Experts of a small language model.
Training: 239M tokens, 3643 steps.
Below are experts of layer 2 (counted from 0) of a mixture-of-experts language model. Rows are named router (the router's row for the expert), gate (a neuron's input weights, with its number), up (a neuron's input weights, with its number) and show model dimensions 0-95. Each number is 50 + 15 x the weight over its row's rms, rounded and kept within 0 to 99.
After each expert's rows: a language model's description of what the expert responds to. This comes from a sample of Wikipedia text that the model never trained on.

# expert 16
router:82 76 60 53 48 28 69 42 30 25 70 61 43 69 41 40 34 63 50 43 61 52 42 47 35 31 42 67 34 20 56 46 58 74 52 54 61 60 54 66 59 33 46 62 25 34 26 24 80 42 69 71 71 45 60 67 52 51 22 65 53 45 82 43 51 35 49 59 29 38 50 43 52 27 38 46 34 46 61 53 52 64 50 25 82 63 56 56 40 28 59 38 56 44 65 40
gate1:40 55 68 50 42 22 55 39 45 54 31 75 42 37 69 64 59 54 55 61 38 69 41 64 42 53 57 46 47 58 66 22 66 42 31 92 33 23 34 40 46 45 66 50 57 54 44 67 54 42 25 56 53 51 06 41 56 28 27 62 58 76 30 48 63 51 51 65 38 56 46 71 64 48 33 68 45 56 25 44 39 61 35 71 54 31 84 43 22 44 55 52 65 64 60 48
up1:68 21 33 56 39 71 63 66 64 49 36 72 59 35 30 57 58 39 57 69 60 20 46 19 50 63 50 53 59 43 58 48 09 52 43 30 58 53 63 41 45 52 38 55 68 58 75 44 57 57 77 44 62 50 48 43 52 64 82 35 61 35 41 52 35 70 35 27 51 75 44 23 54 43 48 71 68 22 68 45 52 41 52 47 67 80 20 46 43 54 39 60 43 34 33 61
gate2:68 61 39 55 22 74 33 61 49 66 21 64 76 42 50 41 20 68 62 63 43 41 62 23 56 49 66 43 57 34 31 38 17 56 63 63 57 32 42 57 37 35 58 50 62 24 43 50 57 34 42 36 58 47 53 29 52 49 26 70 70 48 60 28 35 21 59 45 56 70 36 64 40 73 45 46 63 43 47 52 78 53 30 79 61 71 48 37 71 45 34 58 65 45 58 69
up2:31 44 32 28 28 47 33 41 40 46 65 51 35 51 53 60 72 24 31 62 48 62 73 55 57 64 61 48 46 86 37 40 66 55 70 56 48 56 63 55 55 45 18 25 53 51 45 23 68 60 72 51 47 30 61 42 39 47 63 94 25 62 55 48 50 55 54 54 06 33 54 63 44 24 39 35 27 63 55 57 40 49 63 43 41 49 61 45 53 81 61 47 63 66 41 53
Pieces just after a word's first letter or two, such as us in brushed and bonus, on in bonuses, is in whispers.

# expert 20
router:74 54 71 60 35 50 57 64 39 46 43 42 60 79 50 62 33 62 53 54 47 62 59 50 25 51 33 58 61 47 40 56 37 37 65 28 50 17 50 49 40 21 77 47 60 60 63 41 73 66 63 24 66 36 76 70 31 58 31 42 49 27 78 81 27 63 45 40 66 50 32 71 41 67 21 53 46 52 29 46 65 50 60 30 58 47 47 62 49 41 51 54 33 29 21 50
gate1:58 24 42 37 36 47 42 76 85 45 62 39 85 41 48 36 52 64 44 47 71 51 57 50 55 74 34 26 36 44 28 77 57 31 42 69 58 46 29 63 59 63 30 55 32 44 21 53 52 61 45 43 48 69 66 72 53 44 59 77 58 48 55 57 53 62 51 63 64 24 57 08 52 52 45 85 29 58 43 67 46 44 68 36 60 59 40 57 34 52 63 29 29 44 49 55
up1:62 63 48 49 54 40 21 22 60 37 30 35 00 64 49 75 58 51 61 69 38 55 48 49 15 29 50 56 61 48 61 56 45 34 43 47 50 57 62 37 55 30 90 49 51 37 67 39 47 58 56 53 46 43 53 52 54 78 55 31 54 58 58 45 45 48 61 61 40 95 57 65 24 47 67 40 55 47 44 45 57 69 50 33 49 26 47 53 35 33 33 78 61 46 68 23
gate2:66 65 36 48 48 55 24 64 33 74 70 57 46 52 37 45 40 69 66 56 34 69 02 52 66 75 37 40 66 10 68 51 70 72 45 61 64 41 41 37 43 44 54 59 62 64 38 51 72 63 26 38 54 55 61 37 42 63 35 58 57 57 63 59 43 52 17 52 37 24 24 38 40 52 50 43 54 67 46 64 41 34 67 69 58 48 77 43 52 26 41 34 39 60 48 45
up2:46 56 41 45 60 74 32 59 26 74 68 71 68 35 54 57 36 41 51 46 52 30 40 34 70 72 26 44 70 58 76 60 53 81 61 46 52 54 38 59 54 41 51 40 61 67 55 53 62 47 66 41 27 49 45 00 65 81 47 36 41 56 32 43 37 51 29 51 30 74 45 33 22 34 56 43 44 49 50 52 47 50 74 44 86 39 59 53 31 44 56 30 75 52 61 52
Pieces following a capital or initial consonant, such as em in Cemitério, p in Responsio, and prefixes Al, pro, cons, rec.

# expert 9
router:84 47 19 48 48 60 59 42 40 47 70 51 43 58 23 46 60 52 63 51 32 52 40 57 43 55 30 36 47 39 76 67 59 35 40 76 41 58 45 71 44 37 19 57 46 61 31 22 44 55 71 48 56 51 59 57 27 45 29 70 53 35 67 59 11 43 54 40 49 39 70 48 34 43 40 58 42 84 54 54 61 70 83 42 52 58 46 27 68 21 66 39 47 44 77 42
gate1:60 80 81 59 44 38 74 23 70 34 64 75 33 44 48 26 30 31 60 32 25 30 30 54 60 50 41 42 49 48 42 48 52 63 42 55 60 49 67 56 38 55 57 62 43 46 75 76 53 84 30 59 30 31 39 54 44 39 46 38 59 41 38 60 62 46 51 56 50 38 25 68 48 41 47 78 67 67 37 58 27 51 56 21 62 74 55 39 54 50 75 47 35 48 47 82
up1:40 30 91 22 66 39 62 56 42 57 29 58 43 43 59 31 35 45 53 61 56 57 63 55 37 49 57 36 45 19 33 57 07 87 54 50 83 41 33 50 34 50 60 61 53 27 62 38 60 51 32 38 44 45 55 40 62 43 58 51 44 50 36 61 64 52 61 65 69 78 34 35 25 63 73 70 71 59 53 48 74 49 60 58 38 51 50 48 37 56 57 32 31 46 39 78
gate2:60 74 57 52 37 33 52 47 55 40 57 59 44 32 43 56 18 68 60 20 45 52 47 31 74 69 69 44 30 00 50 42 29 38 61 59 40 62 74 50 51 72 49 34 24 30 77 73 55 59 41 56 45 56 51 42 40 74 37 59 51 64 61 37 46 42 62 69 45 49 65 33 62 81 55 73 42 59 52 31 44 32 40 50 33 61 66 43 77 40 36 51 32 38 36 56
up2:20 39 59 36 49 45 54 11 15 40 41 38 46 55 52 56 56 44 33 72 92 27 43 58 59 75 43 90 22 51 40 26 56 53 56 54 58 65 50 39 38 48 41 56 51 72 40 39 66 69 54 40 54 58 55 60 68 28 61 66 36 55 65 66 44 50 70 52 76 38 67 58 33 59 37 49 60 48 65 44 35 41 38 78 56 57 42 31 30 36 55 61 51 72 40 61
Table spaces, digits and first pieces of words cut at the stem, such as Cl-u-j, confl-ic-ts, appro-, gradu-, contin-.

# expert 21
router:67 91 77 40 41 37 72 26 26 69 51 42 56 56 75 33 52 49 50 61 56 54 43 65 55 55 40 36 62 40 70 45 42 40 69 39 72 21 46 60 40 54 59 44 34 40 58 53 52 23 17 57 23 36 35 42 45 49 66 23 62 42 38 33 50 68 63 42 31 60 51 40 52 64 38 40 55 49 35 32 33 62 63 71 85 37 58 62 76 61 51 59 59 64 36 28
gate1:66 44 80 79 35 53 43 32 42 35 48 27 35 51 59 43 38 58 58 52 26 81 39 24 56 70 46 50 55 25 61 48 25 47 48 47 35 38 39 52 60 41 53 48 27 52 57 41 55 46 76 67 81 52 56 67 54 21 42 60 49 15 56 57 78 44 58 69 41 59 32 47 53 46 74 48 40 63 93 52 48 62 29 33 64 48 35 70 46 24 44 54 52 29 49 52
up1:49 67 74 45 40 34 39 10 41 46 44 31 44 52 62 48 52 50 48 61 36 50 54 75 77 45 60 55 82 69 37 41 22 50 43 53 52 50 39 81 57 35 48 59 26 42 46 63 57 23 42 74 48 62 44 60 53 65 65 47 29 50 47 42 26 40 52 32 53 42 42 55 45 61 41 63 55 65 51 52 44 45 25 68 23 43 16 16 55 44 86 49 55 63 83 59
gate2:49 55 78 63 36 40 43 39 70 47 68 63 60 51 42 42 55 48 61 66 53 52 62 48 59 40 47 44 25 56 27 51 41 58 51 39 41 36 59 55 65 33 62 63 46 85 56 32 54 54 56 48 13 53 75 92 53 53 51 38 34 43 26 55 28 90 47 53 66 65 71 50 79 45 62 45 51 53 33 53 51 34 48 26 22 35 38 21 56 52 50 44 39 31 32 18
up2:36 38 56 51 47 57 51 36 40 41 48 59 26 61 75 48 61 30 51 61 37 52 74 75 35 36 44 48 60 29 70 66 45 48 49 47 51 64 15 57 55 75 55 52 25 33 43 57 45 49 56 56 46 54 09 65 57 46 66 48 56 52 67 76 78 40 56 56 64 42 38 41 61 54 53 47 49 40 65 38 35 52 22 79 62 74 48 59 44 43 62 55 62 00 70 42
Middle pieces like ill, und, all in split words, such as p-ill-ars, h-und-red, inst-all-ation, plus also, had, not.

# expert 1
router:43 77 12 69 74 64 49 81 62 40 64 43 56 20 41 65 44 61 45 28 47 40 36 55 35 65 54 55 69 38 55 42 30 38 31 69 58 86 45 43 54 65 41 50 53 62 36 66 60 35 46 24 67 46 33 40 68 71 25 40 56 44 32 45 53 57 68 55 51 51 49 48 40 67 70 56 67 28 40 48 55 67 34 42 47 65 41 25 52 43 73 39 61 17 44 74
gate0:26 75 75 52 60 56 30 61 45 36 49 42 50 75 45 04 42 55 49 47 32 69 75 45 61 33 55 38 53 16 42 45 11 60 66 82 27 47 62 40 44 27 62 61 60 71 72 33 55 53 39 63 61 51 60 69 64 53 48 36 29 42 68 73 51 58 62 53 56 20 40 64 42 42 41 61 52 59 30 36 63 46 42 44 37 55 34 28 45 48 49 50 32 38 61 57
up0:59 77 52 29 44 27 52 23 37 53 43 55 31 30 37 23 39 49 52 38 53 56 34 44 57 27 31 77 35 24 48 24 55 59 73 52 81 55 77 34 43 28 51 43 42 65 64 64 46 43 51 66 60 42 46 30 65 72 52 55 52 48 65 54 56 63 52 89 39 42 40 28 49 57 30 46 38 44 65 37 54 53 17 42 74 55 51 21 72 54 61 74 48 58 62 60
gate1:48 54 57 61 39 37 53 56 23 57 28 37 48 53 53 48 44 43 57 13 65 55 33 44 40 49 65 14 82 49 62 54 43 45 59 56 57 66 56 47 42 70 59 46 63 30 48 57 55 47 44 52 52 66 34 35 49 51 45 53 86 38 61 46 62 51 40 56 73 12 20 29 38 67 45 52 47 66 84 67 49 45 42 15 81 58 78 56 58 18 50 27 48 56 57 40
up1:43 50 70 64 41 63 60 40 43 39 29 73 47 43 42 39 57 37 45 25 29 43 29 41 44 51 76 64 57 38 58 62 44 48 47 81 50 52 55 53 32 63 62 51 51 32 52 31 57 55 52 75 34 44 16 29 45 60 60 46 78 36 36 64 53 53 33 44 71 38 54 39 13 40 54 48 73 59 80 47 46 59 45 46 61 44 97 70 56 46 29 53 63 37 86 63
Inner or final pieces of proper names and titles, often in tables and places, such as Mel-is-ende, In-ter-lude, Hamil-ton, N-C.

# expert 13
router:58 62 69 35 71 35 63 46 42 64 78 40 58 38 60 80 44 63 49 17 47 54 32 69 20 59 37 68 69 22 61 49 34 51 41 33 67 41 42 65 57 80 49 30 26 44 54 52 51 44 46 21 47 61 46 47 61 33 82 31 55 41 53 44 50 46 77 58 47 52 44 36 33 49 19 42 55 18 61 39 44 54 50 44 32 43 66 78 63 60 58 62 66 34 33 66
gate1:26 40 36 36 24 68 47 39 60 54 10 40 62 58 63 36 54 75 57 77 55 34 64 64 73 54 55 71 50 59 37 43 49 58 66 25 40 73 40 34 55 44 55 66 54 53 32 50 82 49 66 63 60 47 44 51 68 47 27 54 44 54 53 72 75 47 40 75 50 38 50 52 40 21 52 67 32 48 27 70 44 37 30 33 81 47 33 19 57 41 41 41 33 68 57 49
up1:33 70 48 58 44 59 50 52 65 33 42 53 44 62 59 65 53 87 61 71 51 43 37 56 49 70 48 86 63 56 57 37 32 35 58 42 62 22 38 56 35 54 70 48 41 15 70 47 44 64 59 32 49 53 14 46 76 60 64 36 34 77 16 52 58 55 59 62 45 49 62 65 58 51 60 71 40 51 68 49 49 45 59 23 36 43 19 66 34 66 56 44 39 21 53 36
gate2:85 54 64 50 34 57 51 41 56 42 31 59 71 58 54 31 63 36 82 63 30 60 29 65 61 63 70 71 38 67 45 47 87 35 36 47 44 48 48 50 49 72 30 69 46 44 41 49 31 69 41 46 55 52 64 73 62 35 65 56 41 41 47 48 31 62 26 58 39 24 41 22 39 44 57 66 63 49 26 80 46 36 44 49 37 56 71 59 39 40 56 28 11 49 66 60
up2:59 37 08 63 49 64 44 64 49 79 60 57 57 53 41 46 33 63 33 55 53 51 72 53 56 32 40 40 42 62 51 69 62 35 57 69 31 37 38 38 51 48 51 51 43 71 50 33 90 44 35 56 29 34 61 36 69 40 41 52 85 65 59 45 53 41 13 54 53 63 65 33 67 45 32 37 33 90 41 45 67 50 42 61 72 26 53 62 26 41 36 45 61 70 43 49
Inner pieces of longer words and foreign names, such as subcom-mit-tee, gu-it-ars, Samv-at, div-or-ced.

# expert 4
router:55 15 32 53 68 40 63 40 51 35 54 36 54 38 76 40 80 47 40 43 39 64 58 48 56 43 58 55 37 79 41 56 27 27 37 67 37 68 53 60 56 42 44 57 23 32 44 69 31 52 57 43 42 58 57 55 33 82 70 58 59 65 58 40 38 59 38 59 85 65 39 25 44 61 54 42 47 73 50 86 39 65 75 73 28 64 26 44 46 62 41 52 44 64 32 33
gate1:76 39 27 34 47 41 73 61 61 59 44 48 38 60 46 46 40 60 50 34 47 48 52 61 60 53 55 32 66 15 51 42 33 32 46 65 38 45 24 41 69 38 40 52 38 56 32 04 59 61 57 47 13 70 70 30 39 26 69 64 34 44 70 63 46 52 42 39 37 41 47 29 34 36 70 63 51 78 49 56 71 68 63 62 59 70 64 44 40 65 50 58 56 84 51 36
up1:77 43 71 59 58 46 59 65 37 50 57 43 47 49 33 52 54 63 55 53 40 84 38 62 42 33 52 37 41 43 22 31 48 46 76 67 71 48 15 49 74 40 13 47 48 48 40 46 33 46 39 60 44 64 43 19 06 55 53 74 56 24 73 53 69 32 55 61 43 60 42 32 56 54 53 45 61 81 62 59 51 52 64 65 51 80 64 57 63 57 38 42 30 48 60 35
gate2:51 55 46 11 29 64 54 54 54 54 61 68 60 62 65 63 79 40 52 39 34 47 64 96 43 60 67 74 60 40 54 63 68 55 52 52 53 38 13 49 57 39 59 44 34 34 50 34 43 61 34 38 09 24 57 27 59 51 49 45 66 49 44 58 34 49 31 34 56 64 74 66 41 39 64 39 62 46 18 59 53 36 53 70 51 50 64 46 63 55 26 55 30 51 28 44
up2:46 51 25 44 60 90 58 74 54 51 54 45 44 43 50 64 65 46 32 46 64 47 47 51 51 47 49 51 39 70 67 67 45 47 30 64 62 65 27 52 63 54 15 54 53 36 87 44 34 56 59 45 53 34 48 46 50 85 56 24 37 46 82 32 36 40 18 38 75 67 53 52 70 30 46 42 57 38 33 37 57 50 86 52 47 66 46 40 87 42 40 54 58 55 33 36
Final pieces closing agent or plural nouns, like ors in Directors, ers, ians, ation, and whole nouns such as player, species.

# expert 15
router:32 24 41 47 32 55 63 64 40 72 27 19 54 47 37 44 42 42 56 76 71 59 61 41 30 67 31 12 58 45 38 49 60 63 54 62 27 33 51 45 37 39 59 40 65 49 58 82 28 68 42 65 49 79 50 36 62 31 52 54 54 60 51 38 44 41 51 38 58 49 58 59 75 70 60 44 60 47 58 62 65 14 11 54 49 66 62 40 63 52 30 59 64 34 74 59
gate1:63 68 38 62 45 42 56 48 65 64 29 42 64 48 55 08 33 41 43 47 26 54 58 52 89 51 57 43 17 51 46 61 88 44 02 47 65 49 63 46 48 33 67 51 60 32 52 59 48 52 50 70 46 74 77 73 42 51 30 49 45 49 53 69 43 71 47 62 59 34 47 34 52 48 44 60 47 41 38 62 40 36 36 75 82 48 57 37 31 55 60 65 46 47 74 50
up1:21 41 49 41 68 52 52 23 43 45 67 76 45 61 72 56 57 42 61 41 48 25 40 53 15 39 59 63 34 36 76 39 43 50 66 56 35 61 39 45 41 61 25 65 47 63 43 62 46 58 29 28 73 32 46 09 50 43 73 60 65 53 35 47 60 47 81 45 50 41 59 69 48 42 64 50 61 48 45 68 58 69 45 46 12 54 67 61 56 36 74 33 53 70 23 56
gate2:82 40 38 78 60 60 58 46 73 66 27 33 51 53 51 54 59 37 49 49 44 49 34 45 22 65 07 50 33 39 36 42 51 59 48 49 71 59 37 37 57 38 51 43 42 47 54 40 70 32 68 67 44 63 67 29 61 64 53 50 47 45 28 44 39 53 61 60 35 32 29 62 67 46 56 71 35 21 42 45 63 54 60 32 52 58 32 20 24 45 83 56 65 55 63 88
up2:50 88 42 25 49 62 50 41 22 64 73 45 62 49 54 70 31 59 33 64 52 30 62 33 56 25 64 71 57 44 57 58 49 33 48 50 39 51 67 65 69 78 27 38 56 50 40 41 00 60 70 45 58 35 26 66 38 45 39 32 29 67 71 67 57 57 56 44 42 49 58 42 41 62 55 37 62 46 21 56 58 35 37 79 53 49 69 58 37 57 54 51 33 59 44 30
Capital letters and abbreviations at sentence, heading or table-cell starts, plus brackets, such as Under, Yale, RUS, (.

# expert 6
router:19 55 27 34 56 56 71 44 80 59 60 85 48 50 84 54 34 40 49 50 46 43 36 41 62 49 36 41 44 45 35 50 58 46 63 37 69 57 54 42 55 48 26 55 77 68 45 53 49 29 64 43 42 48 30 39 34 59 49 47 51 45 56 57 33 44 73 58 60 19 47 74 45 74 37 51 48 55 58 44 49 29 18 28 45 82 64 33 59 15 55 53 57 90 42 44
gate1:36 26 68 35 54 49 59 71 73 46 56 71 60 41 55 55 58 51 58 81 58 84 59 60 24 34 35 39 42 20 34 53 38 39 48 64 49 51 42 60 23 28 57 54 48 35 49 49 57 41 20 52 67 69 35 23 81 67 19 54 60 49 54 51 51 60 52 75 61 49 72 54 42 54 77 49 73 42 35 49 47 07 54 43 54 46 38 41 31 71 57 49 47 36 40 60
up1:38 45 40 56 50 72 29 58 48 53 44 32 24 45 58 50 50 63 46 45 45 54 50 70 35 01 31 76 55 43 50 47 37 44 54 51 74 50 48 50 55 24 46 49 50 34 67 46 40 89 16 37 51 53 29 50 44 59 45 72 50 50 66 83 58 59 69 52 26 81 29 46 56 43 73 54 43 43 80 71 55 57 36 52 37 49 52 70 66 47 35 73 57 70 30 54
gate2:37 61 31 51 57 55 38 22 76 74 81 64 58 28 52 43 41 45 73 46 62 47 43 63 65 51 37 59 42 22 52 42 41 57 56 42 63 73 50 31 60 54 38 75 53 45 37 55 55 57 44 31 28 65 27 60 48 68 64 43 60 76 44 67 25 51 55 49 45 24 48 17 62 47 54 43 59 54 55 56 69 29 15 60 46 55 56 43 60 45 58 26 30 99 49 43
up2:37 71 33 35 47 70 52 41 73 71 82 71 61 27 52 46 41 34 76 58 46 45 52 65 39 61 41 51 48 24 76 43 49 49 64 43 49 71 62 29 61 57 45 64 52 67 51 55 52 67 39 26 47 34 40 52 37 63 51 28 55 70 46 57 24 44 38 39 46 45 42 35 55 49 65 39 66 62 35 41 67 35 08 61 55 49 71 44 68 36 64 11 45 88 40 57
Year pieces like 19 and 18, United in United States, born, found, called, and odd mid-word pieces like ig in gigantic.

# expert 7
router:29 16 73 39 31 34 35 40 62 56 54 55 34 48 49 39 35 12 54 66 63 18 49 51 73 49 59 44 68 38 27 50 44 72 59 80 58 60 66 38 35 65 47 55 58 36 32 59 32 55 63 55 73 68 27 34 61 50 55 56 57 40 37 68 41 67 26 56 48 54 31 47 61 58 68 47 54 68 72 55 51 52 35 62 33 23 52 51 57 63 17 70 36 79 58 52
gate1:45 51 23 42 51 56 30 66 40 66 58 30 62 50 62 25 32 51 70 41 50 51 49 45 50 67 53 56 73 28 38 71 63 36 45 80 56 25 31 69 45 57 27 53 40 49 15 37 34 40 61 47 56 54 67 73 57 83 53 38 60 63 51 59 30 43 36 37 91 42 62 63 42 51 23 40 54 42 79 52 53 37 37 79 54 47 50 45 64 36 14 50 43 51 57 49
up1:67 42 67 62 52 47 34 84 49 49 46 28 37 42 69 42 57 40 49 55 46 51 71 66 52 56 44 62 54 41 47 41 72 71 64 77 56 46 34 85 44 44 44 37 43 51 39 62 15 33 51 44 68 27 36 38 49 50 72 47 44 52 46 56 56 37 58 44 60 40 28 57 46 62 38 49 62 45 79 14 59 69 33 86 37 27 40 46 63 26 47 44 35 49 82 84
gate2:59 69 25 26 43 63 44 41 64 41 50 81 49 28 33 49 39 38 59 52 47 43 34 59 65 25 86 53 60 52 62 66 63 28 43 44 30 61 60 45 31 57 54 43 53 39 46 64 40 70 40 55 58 82 43 30 58 86 41 55 47 54 32 59 74 45 54 56 38 43 63 51 42 44 60 36 67 50 25 29 46 22 46 69 47 61 83 56 64 59 74 33 52 80 36 73
up2:32 68 37 34 50 77 21 52 67 47 42 44 54 22 51 40 63 65 44 71 55 36 41 57 51 51 24 55 64 18 77 56 30 63 48 67 34 87 44 58 49 42 40 72 71 66 21 56 19 49 40 83 64 49 51 22 63 59 49 48 46 57 59 72 61 27 55 55 66 31 33 60 28 40 55 24 45 49 61 43 54 62 54 40 65 63 42 46 59 50 52 41 64 57 39 30
Whole-word nouns naming things in sports, music, transit and politics, such as season, album, League, Party, line.

# expert 22
router:69 17 72 50 48 55 41 73 47 51 03 46 54 65 36 55 63 52 49 66 54 58 43 38 75 61 53 57 50 61 54 45 64 76 60 42 34 21 55 02 38 40 55 40 62 57 64 30 43 41 55 38 22 66 47 50 61 25 58 65 53 33 54 41 59 45 53 48 44 53 29 74 69 34 55 45 48 71 75 33 52 44 64 55 33 29 65 49 21 74 49 68 45 51 54 57
gate0:68 49 67 43 44 40 79 52 72 49 34 59 54 00 66 44 44 59 41 54 49 65 39 62 34 65 48 72 55 59 63 40 40 61 51 38 49 40 61 29 35 77 41 45 59 58 48 54 36 46 52 43 47 04 35 45 45 47 08 70 47 39 53 59 41 53 45 52 54 45 57 41 49 54 64 59 66 75 53 51 46 51 80 39 36 17 73 35 57 52 69 44 48 52 60 80
up0:37 65 47 63 34 30 67 53 41 32 45 44 64 57 36 75 52 67 52 49 45 43 56 39 63 26 29 41 46 77 64 33 78 27 43 62 57 53 45 71 46 64 37 48 40 68 66 27 81 49 48 80 52 44 49 33 62 41 95 58 40 56 28 38 47 69 72 70 52 53 79 42 54 72 39 53 41 21 50 49 34 39 35 67 46 60 50 43 20 48 45 61 36 33 47 40
gate1:50 71 51 78 28 50 71 58 73 44 49 62 64 47 53 46 32 58 67 49 25 50 49 56 19 47 34 62 82 44 36 31 51 38 42 27 45 59 67 43 69 61 55 47 47 67 67 50 62 43 48 56 52 34 62 38 58 48 52 31 33 28 43 54 72 52 50 82 43 37 46 48 45 68 67 73 62 23 42 30 29 38 09 34 52 52 71 60 55 31 33 28 20 33 61 60
up1:38 51 30 62 50 56 48 39 49 56 64 08 45 74 32 54 44 64 54 34 69 62 36 61 50 24 49 14 46 56 64 64 89 41 51 47 49 37 73 71 33 37 20 53 45 41 50 43 31 54 57 47 49 46 58 42 34 58 67 62 71 70 43 21 46 54 43 45 53 58 55 30 62 68 30 39 24 68 49 47 53 58 72 55 73 51 31 47 73 68 35 83 46 66 58 55
Sentence-final periods, closing quotes and parentheses, apostrophes in names like O'Neil, and section heading equals signs.

# expert 12
router:51 56 51 58 31 79 08 69 91 45 45 54 60 49 30 61 53 45 53 29 58 52 42 36 69 40 61 46 56 45 38 56 50 74 53 74 35 56 43 47 63 61 46 58 33 24 60 54 26 32 29 63 20 29 39 38 48 51 53 56 36 48 47 57 54 37 28 37 49 43 56 66 68 18 45 54 61 28 65 44 57 47 28 58 85 68 47 56 59 53 42 23 23 40 36 66
gate0:36 58 57 45 42 40 67 51 37 52 57 81 52 64 55 55 63 51 75 29 55 66 26 49 44 80 62 25 42 33 58 36 19 47 56 66 67 58 36 57 38 48 66 45 37 74 34 41 35 84 55 30 49 66 51 22 34 60 51 68 49 51 60 35 34 50 23 55 15 48 42 53 45 54 49 63 64 60 46 66 27 45 71 41 83 45 54 24 30 55 32 27 68 49 44 46
up0:76 56 42 76 42 57 62 51 58 63 62 68 63 45 20 56 34 42 64 60 43 34 67 35 48 55 23 17 42 62 58 15 30 69 46 83 29 38 37 51 56 57 48 46 54 48 61 62 49 35 70 38 34 75 61 43 16 44 84 31 65 36 28 47 35 64 38 55 52 50 57 55 64 65 45 56 72 65 49 27 41 59 41 23 55 61 53 63 61 52 44 35 34 54 55 26
gate1:47 63 40 45 48 63 54 45 52 51 33 54 42 13 41 64 43 45 66 88 57 55 90 48 10 49 49 38 50 57 52 51 29 65 63 50 64 46 74 51 60 42 67 38 60 35 67 55 62 46 56 56 36 53 30 55 27 25 39 30 41 37 74 61 47 45 53 57 43 50 54 63 58 38 78 64 60 11 51 24 52 59 56 35 41 55 45 45 55 40 39 61 81 12 59 66
up1:40 16 79 45 80 48 37 43 52 57 42 43 54 51 41 56 48 49 51 74 48 44 63 54 54 44 22 63 49 64 50 28 52 48 47 48 43 52 58 55 65 32 75 29 66 79 68 54 49 42 50 48 55 40 56 26 32 49 89 43 41 53 72 45 64 57 75 40 37 77 50 52 53 51 51 44 40 44 69 57 53 78 23 24 23 51 54 40 45 61 43 83 68 33 65 13
Table pipes, list dashes, heading equals signs at line starts, plus the, of, at, from in running text.

# expert 8
router:50 38 60 40 65 28 59 71 39 41 62 56 36 53 65 50 56 18 41 41 33 51 35 49 50 34 37 53 29 62 36 25 37 65 49 89 15 43 58 48 33 51 76 52 76 66 62 66 31 59 35 27 50 51 35 41 39 66 62 46 43 61 17 59 64 50 59 55 54 49 56 43 40 57 74 61 65 75 48 34 76 50 36 60 50 28 62 44 10 60 68 71 55 51 50 60
gate0:61 33 51 55 46 47 76 33 39 21 62 54 61 47 57 34 71 38 53 70 42 47 69 70 64 44 53 58 50 39 67 34 28 55 75 58 35 80 41 41 57 37 50 65 56 57 66 40 57 65 73 35 39 36 54 44 54 61 62 47 21 36 34 19 41 56 51 36 42 18 58 01 60 36 43 93 43 31 44 47 47 64 58 30 54 48 50 39 47 35 72 64 64 39 57 42
up0:52 53 48 37 34 43 48 50 43 64 47 55 64 34 62 22 37 26 42 47 52 51 70 54 54 59 43 28 47 58 69 32 22 44 54 76 45 64 85 51 63 41 45 80 58 46 68 11 64 34 52 57 20 41 59 55 60 47 24 48 40 55 39 31 48 75 42 45 61 28 54 42 82 25 60 61 51 50 33 53 59 52 35 27 58 37 39 19 71 35 72 66 39 44 56 69
gate1:61 51 41 37 42 61 57 32 64 55 51 51 57 63 37 45 79 43 55 54 60 86 34 41 48 64 57 34 49 56 00 31 39 26 38 67 40 52 60 29 60 59 58 63 60 58 41 60 57 48 28 30 42 68 92 68 32 52 48 53 47 44 25 53 48 43 48 29 74 46 29 65 55 33 44 48 49 60 42 64 52 49 40 60 68 54 59 31 38 53 41 53 16 59 81 76
up1:53 34 23 88 65 43 56 24 29 44 60 54 52 38 37 55 69 83 52 50 60 26 50 51 51 47 34 32 29 59 72 66 55 54 23 55 28 48 25 55 63 54 38 67 49 49 31 54 44 42 96 58 56 32 24 24 39 62 45 62 65 82 44 54 35 71 54 69 55 46 49 54 74 52 47 47 64 38 46 39 25 47 54 63 45 32 43 76 43 51 59 51 59 44 37 37
Inner pieces of taxonomic names, foreign names and technical words, such as ens in baekdonensis, ex, rec, inc.

# expert 14
router:00 32 56 52 52 39 39 28 51 73 33 60 43 39 22 49 35 57 48 57 57 16 55 49 76 60 84 58 46 53 53 42 57 78 35 54 52 46 62 26 44 60 73 36 46 59 21 48 44 35 56 70 72 43 35 33 64 37 62 56 46 46 27 80 49 67 49 55 22 56 60 57 73 45 56 42 39 62 54 55 55 77 47 45 48 71 51 63 67 62 63 41 64 65 48 60
gate1:52 28 31 48 44 25 35 59 66 56 77 85 56 67 31 65 78 66 67 45 55 60 38 48 51 90 36 56 68 65 32 43 35 60 58 56 56 60 53 33 39 62 51 66 33 45 18 56 55 43 48 53 46 60 50 49 71 41 64 36 51 32 26 34 38 44 50 56 30 67 30 24 57 33 59 57 48 65 05 56 53 37 80 53 63 51 61 53 30 30 57 47 49 60 45 66
up1:37 56 53 46 51 55 55 53 73 32 62 40 53 70 46 90 41 62 76 24 38 71 61 47 44 82 38 43 55 66 16 42 51 45 64 72 60 47 16 74 49 43 56 45 61 32 57 52 68 45 62 62 49 53 53 50 18 47 28 24 16 27 38 44 38 53 60 55 35 30 42 46 50 63 43 54 52 58 51 44 38 70 47 17 65 30 56 42 58 57 68 62 29 53 28 59
gate2:65 63 44 74 50 49 26 44 54 82 45 54 54 24 38 38 52 81 50 32 50 59 51 54 72 67 61 45 57 47 69 33 68 45 48 46 38 73 43 41 75 66 67 59 40 38 43 28 72 47 39 50 50 34 82 78 60 73 51 40 49 36 32 36 36 63 54 67 41 42 23 51 48 28 39 64 53 70 50 38 63 31 19 57 38 33 36 58 20 23 54 39 44 75 45 40
up2:56 90 55 68 69 49 36 37 30 38 57 45 46 62 51 40 37 00 45 71 43 32 55 44 51 39 28 52 44 50 36 58 36 23 63 37 54 62 78 62 41 58 33 40 57 44 90 48 24 54 73 54 51 49 43 49 41 53 63 64 71 64 43 48 71 79 46 54 63 35 57 35 55 46 56 57 56 48 46 43 32 41 50 64 23 49 54 59 69 60 53 48 52 36 73 14
Second pieces of proper names after an initial capital, like ose in Jose, and words like more, most, some, New.